python train.py --experts_per_token=4 --activation="swiglu" --router_score="softmax" --balance_loss=0.000258 --init_std_router=0.0281 --vocab_size=4096 --optimizer="soap_variant" --beta1=0.95 --steps=5611
Below are experts of layer 4 (counted from 0) of a mixture-of-experts language model. Rows are named router (the router's row for the expert), gate (a neuron's input weights, with its number), up (a neuron's input weights, with its number), down (a neuron's output weights, with its number) and show model dimensions 0-111. Each number is 128 + 24 x the weight over its row's rms, rounded and kept within 0 to 255. Numbers have three digits each.
After each expert's rows: "comes after" lists some tokens at least twice as common just before its tokens as in all text. This comes from a sample of Wikipedia text that the model never trained on. Tokens count by the router's weight.

# expert 39
router:143103121100108149132179163099123134165127150162139143079096152133121129107154142117114118086126148106116127174132142120127095097096154121116120112145120173129154150151075109131117109101137138115103148187115149127069152136133116117128137133141094141139120134137143129113141148145129104134171153091164149173089128122160122124144069155070
gate0:116131106145098130152142096161168108153103114138133148119091112108153138114097155089132126148158145104066148139084155138138131122131111139131134129110090101145153126141112107088178100104127123123167123143165136122085121127126119130134112112121160113112113138162142101074145088131136131125126148086138140150162115125126133105127107116086
up0:092138149140084171140120150138138126115138116106174173158132146131094107167133126131088151134152128121127104096162108087151091180144125099127122136124109116147085149103126183147091146115190151131151145156087122098161137152126138121121149140136087128135120159139121114086105149112145104091146134138104121155146116153138126142177117135125
down0:165126098135112117088113101122123128144094151136084150123103099092123108122130151116137121090111133144100158161130127130151157144126157110166119148110154103109149144132142141159094174150087168145152126144137127182148151110139146105147149131141141132149092121129096144118181133123115071164152125097148100114095112124146154139095123140087
comes after: "1", "2", "0", "3", "6", "4"

# expert 37
router:114144158144128111147164136141145112123187099144110121123170145120144148134119131081103117134138090103088153161133141138151107100110152096146106122126106174111129121122129166096159093157163120100135152118125170108135169136150144151143112138143100170118163169142143117143099130110118115134134101121116122116099152144132115126162159124085
gate0:112148129151131116199101139173137102164093104150133145111107153073086091172134159137123130156120114131076122109148126141171145124171133180155102110131122109098131149150126133142127148130146091161103143131141091151158131129126099106123095144167135111120150140136117105146151141157132154108128112136146182140123135101081174088120135122127
up0:103165132151160111162106113140134150167101119130132125116112138088090118144161185104151110205105144119101181154125110107132158149155098119167092109125151078097104135128132119142147125148179077155092132091140128146160113127131088125146125131146136093129153119135128118130160143175111126092151133140131149104145137097113165112103118108124
down0:162135131106128071154170124123117117146132168168144137148131109087113092132119135131128110079145157143102126150153113152106138085148138098111138150163161139136128128139125076144131109169125139115104133082132119167149134095148126137096109122133086101125099113176138130135135152141110140134134110094114105062133081106065139132145117116167
comes after: " |", ";", ".", "0", ")", "%"

# expert 46
router:144110083154092147145107114144143139105116162164130155090122153155162121106077134100099107102126137145136146140096174111155100164087127132116141132102136133105141119160073153114125139098158161153128126141101132106109106160150101112141150082134181149111097093158136112127142157106120141131146171128132130143115135080140124120106104154093
gate0:099134128133143124147154119120125189131128109158123133105178134152110114155107188140138138103132107079143119149094150111108151145112119111137129124136107121192087158186111125122118116114081126136131152133141165100087129122166138115102150086103143135167117124102121137081139168084120154096124127090122113156182116175158136121151105129096
up0:146106139101114113120135123132138081114122143111127124138099130122133134109149083103092130144122152170118125147160132152159118106129139117097108127139143119080157092073135124117126115136174112127075121148125129168143137112130125162157111161134111128092154162126104132163129069139108119145142123170167159107081113106120146141133169131143
down0:111140164118122113098145106135135106122117144127153108168146121156141123108130083125089124076111135096176107091130119148119133157149133114162131132095184142160091086155080133122161121127125096087129122153079143120191119087160101139126134160101166159141163144095156089119141134136152100114132162149110158141097114088159126118090112107157
comes after: "1", "2", "0", "3", "4", "6"

# expert 112
router:158130182140112081102139143120166105131134107149132101080116158190104116097133138090141144098108152123147126120117099103114105163117144119140137140148179147109093149115165112189150078141167122131153123103121159148137151137144133154166159142162167139122127117163126133127153138144162106108131113157143109186119068126126124179125125132124
gate4:102088079073095152137125112092106110116120086105124118137073149152125118145126129138131102114131109113152093070100108165121122121094125133122133109082097143098084151107118133146053137113113118135149121102176109126151132133124146172153123130123109109127123110172144133156103118136085143101124108125123117155135124130153092098143118130115
up4:099132098159122116129084115070098142141167087147116097099097179118063172103098084107130113121112131110112108095105103154117134102138148138117148119126110169155129150130146132130135116105118145133134129098155105126114095119125173191135109097130107137124135084121151110159108119163160104092125133149125139105149155122142133150121123153126
down4:167115100177116137153147090155127156120131119122104169098107132143128172165129088140123128117128118149110138081137176117107125103142136137095114122122152129116132130155105168159145146155142148134146120111133154136089092125126147114122060167134121124162134156130143156156122120109128117132102128151094168128116117067160152197073155145140
comes after: ".", " ", ",", "–", "00", ":"

# expert 74
router:149120088119111092115158108161131087095123136095154118161138173137142110103105129134154104168150120146111156084146161098170137120121127108155114108109118130113096152161125146136134112149164169093120170110105153138151164145157121129162154129130156154127156104139131137121113161155105096108162149139126135084129137127175155134141145115097
gate4:102117108144132151109121103121142140169172107148120114111130103154113091122155109109129133133121124121125138170144103135118080129120128110155113168098108115154104129117161143122137106141124140170120111120122182133125139156156149156137058114133180134143116084127161179118122115078147129174143143120133100109138113111086112096106163120150
up4:124156127140110131117131136143074173124102103099129150102124137109136070106112119110130114124180154098133101110138127136117127146136116159150152112104127124085131094145141132131149108152126118113164119172103181082136154158150139130108102116099137116095099169134098124142141127151139117093107131138154111121138127151125112169159100152126
down4:139101183087122163133149123107132149145134143157109122089140097128153180163106117145129101118133107136139125117089155156179160119137118123105131148149143166116118148128139170129135115137093095133164143129177179143107126119152131138157130163098120118117145179165116143130123171119128170087136108100112136139119105149096166147159107085137
comes after: " |", " ", ";", " (", " −", " +"

# expert 115
router:129097104090096063160119131116150122148172143144088129121171096092142150133118127143139154140141114125153131154139130150129143148102102142123152137127098119150094079148133122131156136143117079084087151130108119190196137146134087161122156137133118143162121153143149103152155151115095106113121161134127127127124110157177106126105100092131
gate0:144121162093092127147146160135136171141134105139155148147141079147157125122110126129131133149128126072174161142091129091137129139140099128110155169060148116144113141120119126123138093115131124110094090127095150174171155146144121128125101145116163155147132141158114119088123164140093127134110162121112126122145132137108123127116122141102
up0:167127122142144144155119072110083111092109104148104129141140167109091092111115111154156116137129108160078144109151128125135081114131186132164172164181102131102138131188144112135128130152163118131151178119151132105127133097138146099144156140143135123117139145131150141167116111127154110152136118126146142127138119156113155140104144113139
down0:109101095079138122126114104144131119117127123128170144152116131087075107133168155183096113150135115132093124098154148175120127125152146115138139138161105151086106138122131135159134139159123121160120156139146112142102151103093140119179137142158119137159116127115131110110118111134120102096128132162129062095072147134158097146146137133134
comes after: " S", " s", "s", "S", "is", "as"

# expert 89
router:079123115104097116124133127161166098069115134164107130167147158134171120081156147120137131170149115159133161124113130111118128121112149121167149140177140105153155192139107102151148123094104057131163126167152091091086140099109126121123123089130127134075175083113145136112125150124145136129147104101129078142156130171145109114143125115149
gate0:115153117139131134130144157110171109130176137145133144100172121144099148129086123141110098105103185155168177191097107168122149150160150096130124144130142156128105155113103116128119109129151123142110105129116141143142130148118116111119120122126152134136100107131123143126148148116116128133102137109118094157109135138148099164162205142110
up0:166118124114128103128123088141095130128125100092154128125149087086130112140148138128157163151137138135118101079166158045118105085147086153116165095121133147135135087093139121121154152123129098136152152118156153119119138133124163121151123162121125129140147133152133146176118123146148142129112134149165125091145110126122100150117152155102
down0:110126143130134111074113152110134110155150158153134126157157118122123076149135154106096147163118117130126141110137120156129107117178120131133103087111113100123108087121158152091097120100142155186148117149151132122108080123167139127165135110129078150165123135119133145102153164171113129132150134150172090112118133129107189148114134137144
comes after: " the", " The", " a", "The", "ic", " an"

# expert 33
router:132108097105131114144124173134118132105151143130116126136126148150144131128139111116138118098153121095097139148153112112142148100081097108115132124094082140149147124131148125125185118121104096134102138067098102103118118136129145090113093120112105132121138133098106095128105133120169110116123154163093113119169100172133128142135085110117
gate4:149131092150151174126112129112085150081163137109119110178130122131136135202164123132129153140119101143112131133146115134134143138117087149110141134142080165121081117157120122139138081136148054112106125096080118152163127169120118123117106161140108122121105163122113139105129148108145073096138135118124126167136086162131136149124129133147
up4:120106146097131122134097099133111131084131140167154153152156144112161121169122140091109152144130154141129091161133123082136138156094102153087145139155140132137104100109127099113156136093120107128127163134115131180143117122131110140084119143121148111105129101148104146140114124137117094086149107145114115105098097117140149144090148129140
down4:096141109162153107128141128137128140159099168145081167138107113084149132134084112148147132121097090130128112153119091173131114181135113169142118140146087131143117134136179141129160118109113130093119123052134165147145121118108085127109096136134095107146083111110064082172115130117142139138176099124153098103125148162162121150140110132115
comes after: " \"", "-", "==", " a", " and", " un"

# expert 20
router:119110164133132087116169137136131142110109120131103092106109110114124134123079122113122160072125164144115111148114085140160157150154111109147115079140110108093099147131115157101124096163110137143125125137123120146124133123130087125095166173095133157147165142109120102106118137137085139121134142137124126116120118100119108101157153154127
gate0:161123089116103102125142130122130137135145122143143146150112122101118112140137120120159143104130101135112172182155151170140113124150086129121133119152119165140107120121184123112107116140151120124103100086111181078116133128165137151119118147113118162096151127150140143156163143144142126129117158117092125196146142151138109143098172141147
up0:090099146115160104143154119121129108153120131141123091126135142125128155095122116136081190122110128108118089103130158119113134136131129129131131148139116122080146144125117092104144094138098171113110107194120103135141097163093138147125148129119158111135111120111122139105108091110114158145098096142123138135101115121169151096136124127152
down0:127121134135144154160151084110111112152139145131103126140118135101118157120178147162130178131176106127140099114119115103142136096129175124131150145158119173149095181148143127120111132129114123128151092105118153090181136143148140128122134104125153148154122079111099136093132111161117145107110172149146110172074135150128132094123137151124
comes after: " S", " K", " M", " R", " H", " N"

# expert 81
router:113117103102101110085167113137087111136150139147152114140160108119113112133150153124120107105151167126099094134158116133123172146108124148110116111133111119127101157161091090120175128132142128149101142164111122168115168164121096140123136144164118160144156127115140126103137091160110097115129124130110078116145134102152119149132114108136
gate0:123128096128101152108118126114095111153111153170153141118149106109128160151114155153145093128114118135112113141144118124106120128117164149145127156119102154135116130109120153108151139137152129189134124160148116082134076137155156094162160157098129141158125114124171110122141135141146094080136152129157158153147184121119096151128135115108
up0:148148133140174124163148131176154132089128115100116126128100142128116112128148106083095148130150133134125141117122127137120159133111097141113118120106140082106103139152143102139086108143100124115098134120088098190153174098117128150092117101132092114142127109150087158163133135132119190157129100119080117105108067113116152100122083106124
down0:170123142153174110146168126111139154090137134125099089113105119133117125151097169111135114157132128132118157135118091114175094149133116163140095111102148121140140158126128117140158141144091109113163130146143127117145140097164088169106072108095114093107123148122095123157101153169132143122163114117130109145126162108127140069118118134105
comes after: " p", " c", " h", "-", " P", " St"

# expert 76
router:140131135092109123084116169116121128140127173099094099102155136144145125138101193123106148082105123125122106137126157124148146127085104140150137122148099102078119141103127183167165144152117165109102125112145105110127125151139161114119149118140119073091123120066181085147122125130129134162153131134147148112132164107159097136118156143123
gate0:113125134112136145193099145143137107134100088130150121098147130148152107096127107103132163141095128134157173142127104097140152135110112140141154135121138129080084125186146125177124124132118155168155119131159100148154132127139130139162138136127126142133122119121121097147125102090134110155109094165105116150123102106108139182125114146136
up0:109144150127154160123127109135131138109165129129130183098105136095105159148144127137155127092101137140145100123106131098135121120114150093124103120070154091121119133109124103164129136106047159128129115132121157110121105156117122118115154107159137141131128158141118152152127175103195114107147064097115181117114104124132118142115141114151
down0:140108127148108127136104075105138085119147133104128135099168128155097091147109146120120108133097111128111097133124120166144079121089105123116127168099163113107143114095100132112120080125090123119149073114100196116111162146156113183099115076141143144116124118146124112097098103149097114090111151144097124138155139141134131114117142146151
comes after: " T", " t", "T", "t", " L", " c"

# expert 118
router:143143182128106114100159096101131121139088119100141134142119104092134163151087129134107142140134168161111117114128121142121145142138141147100105113096113114143139079094136184109089110144107117128140149150120119102107099120112116109128124163163160174123144140117110160126168131138109149106102111146148175123106142127150133117146156144140
gate0:117146127147136176115153099141115163080121139098144126136120128087138156146153132198148140113173126132170158100125128147149112117152139145129130153152135118153133179151139173124127146137118087111102102129133148137162081115159123149122107136134119143103119092124119082121124155145152137155177117125127132162115152155130123116124116122157
up0:172160161101135122133146156107128139147126169099158134141136095086140142132115083140135109093134160175106150121144124133096149078128162105121111123118152115142134132154114119125125160085110132081143115064141188131174099168143121133109161136121112139152113142147165107146153110130140087127081100153093109129080086103148141160096144092148
down0:102104161210165133125123157127136128165121170106135113110102158090128145134094122086100125162111116123114135096128160132124146161185125125096103142150168149131136172103109155105134138111137093149134122129156117142128120116120119132083144136133119134124142119141094124187095131135149172140100072128153137141129144158150121091121107110112
comes after: ",", " |", ":", " by", "-", " John"

# expert 16
router:143100126122151098090116111148146126151087137178152157153150135142105086075159137121148078178124154138137171128155112090118098105130151134148169119167111147138169110132094123092099115111113114129113142145129141105107170120171118120167159152139139160125168142128134101146116107146119122110154168146145148099164175132148138122139105097108
gate4:136132118121131113069126122103159175105129102127152127105101133166153123164178098150154131144120119121123152172122071117106095156117121151181130097157096135115127128138096140139123118124123111137116139132147145167117106146139121172108110172146104183122155127138134134129102154179137098099141109115102112134120148163108154106140104150155
up4:137166171187154151130148119121121104116105103139160095089167181140150136112138122113142138078133128121104120093173153147155122137123168135107156136101118172100121105123177154119162122151130103154174145133112135144131115139122157151171174098174131156152127122131120124121107133119104143093107137149129147114136094096136145155153112111121
down4:159127123129134130102126115097115127148109119126123107077145143130149113123116100196118156150129060087131138092146171071122130132114137128110088107122096161134097144103178139108156119112110152154114115163073125173068137124139128116125134163096157133130125137141122138132143115118129046116126130156116150133108143122112126113121088121107
comes after: " the", " a", " and", "-", " (", ","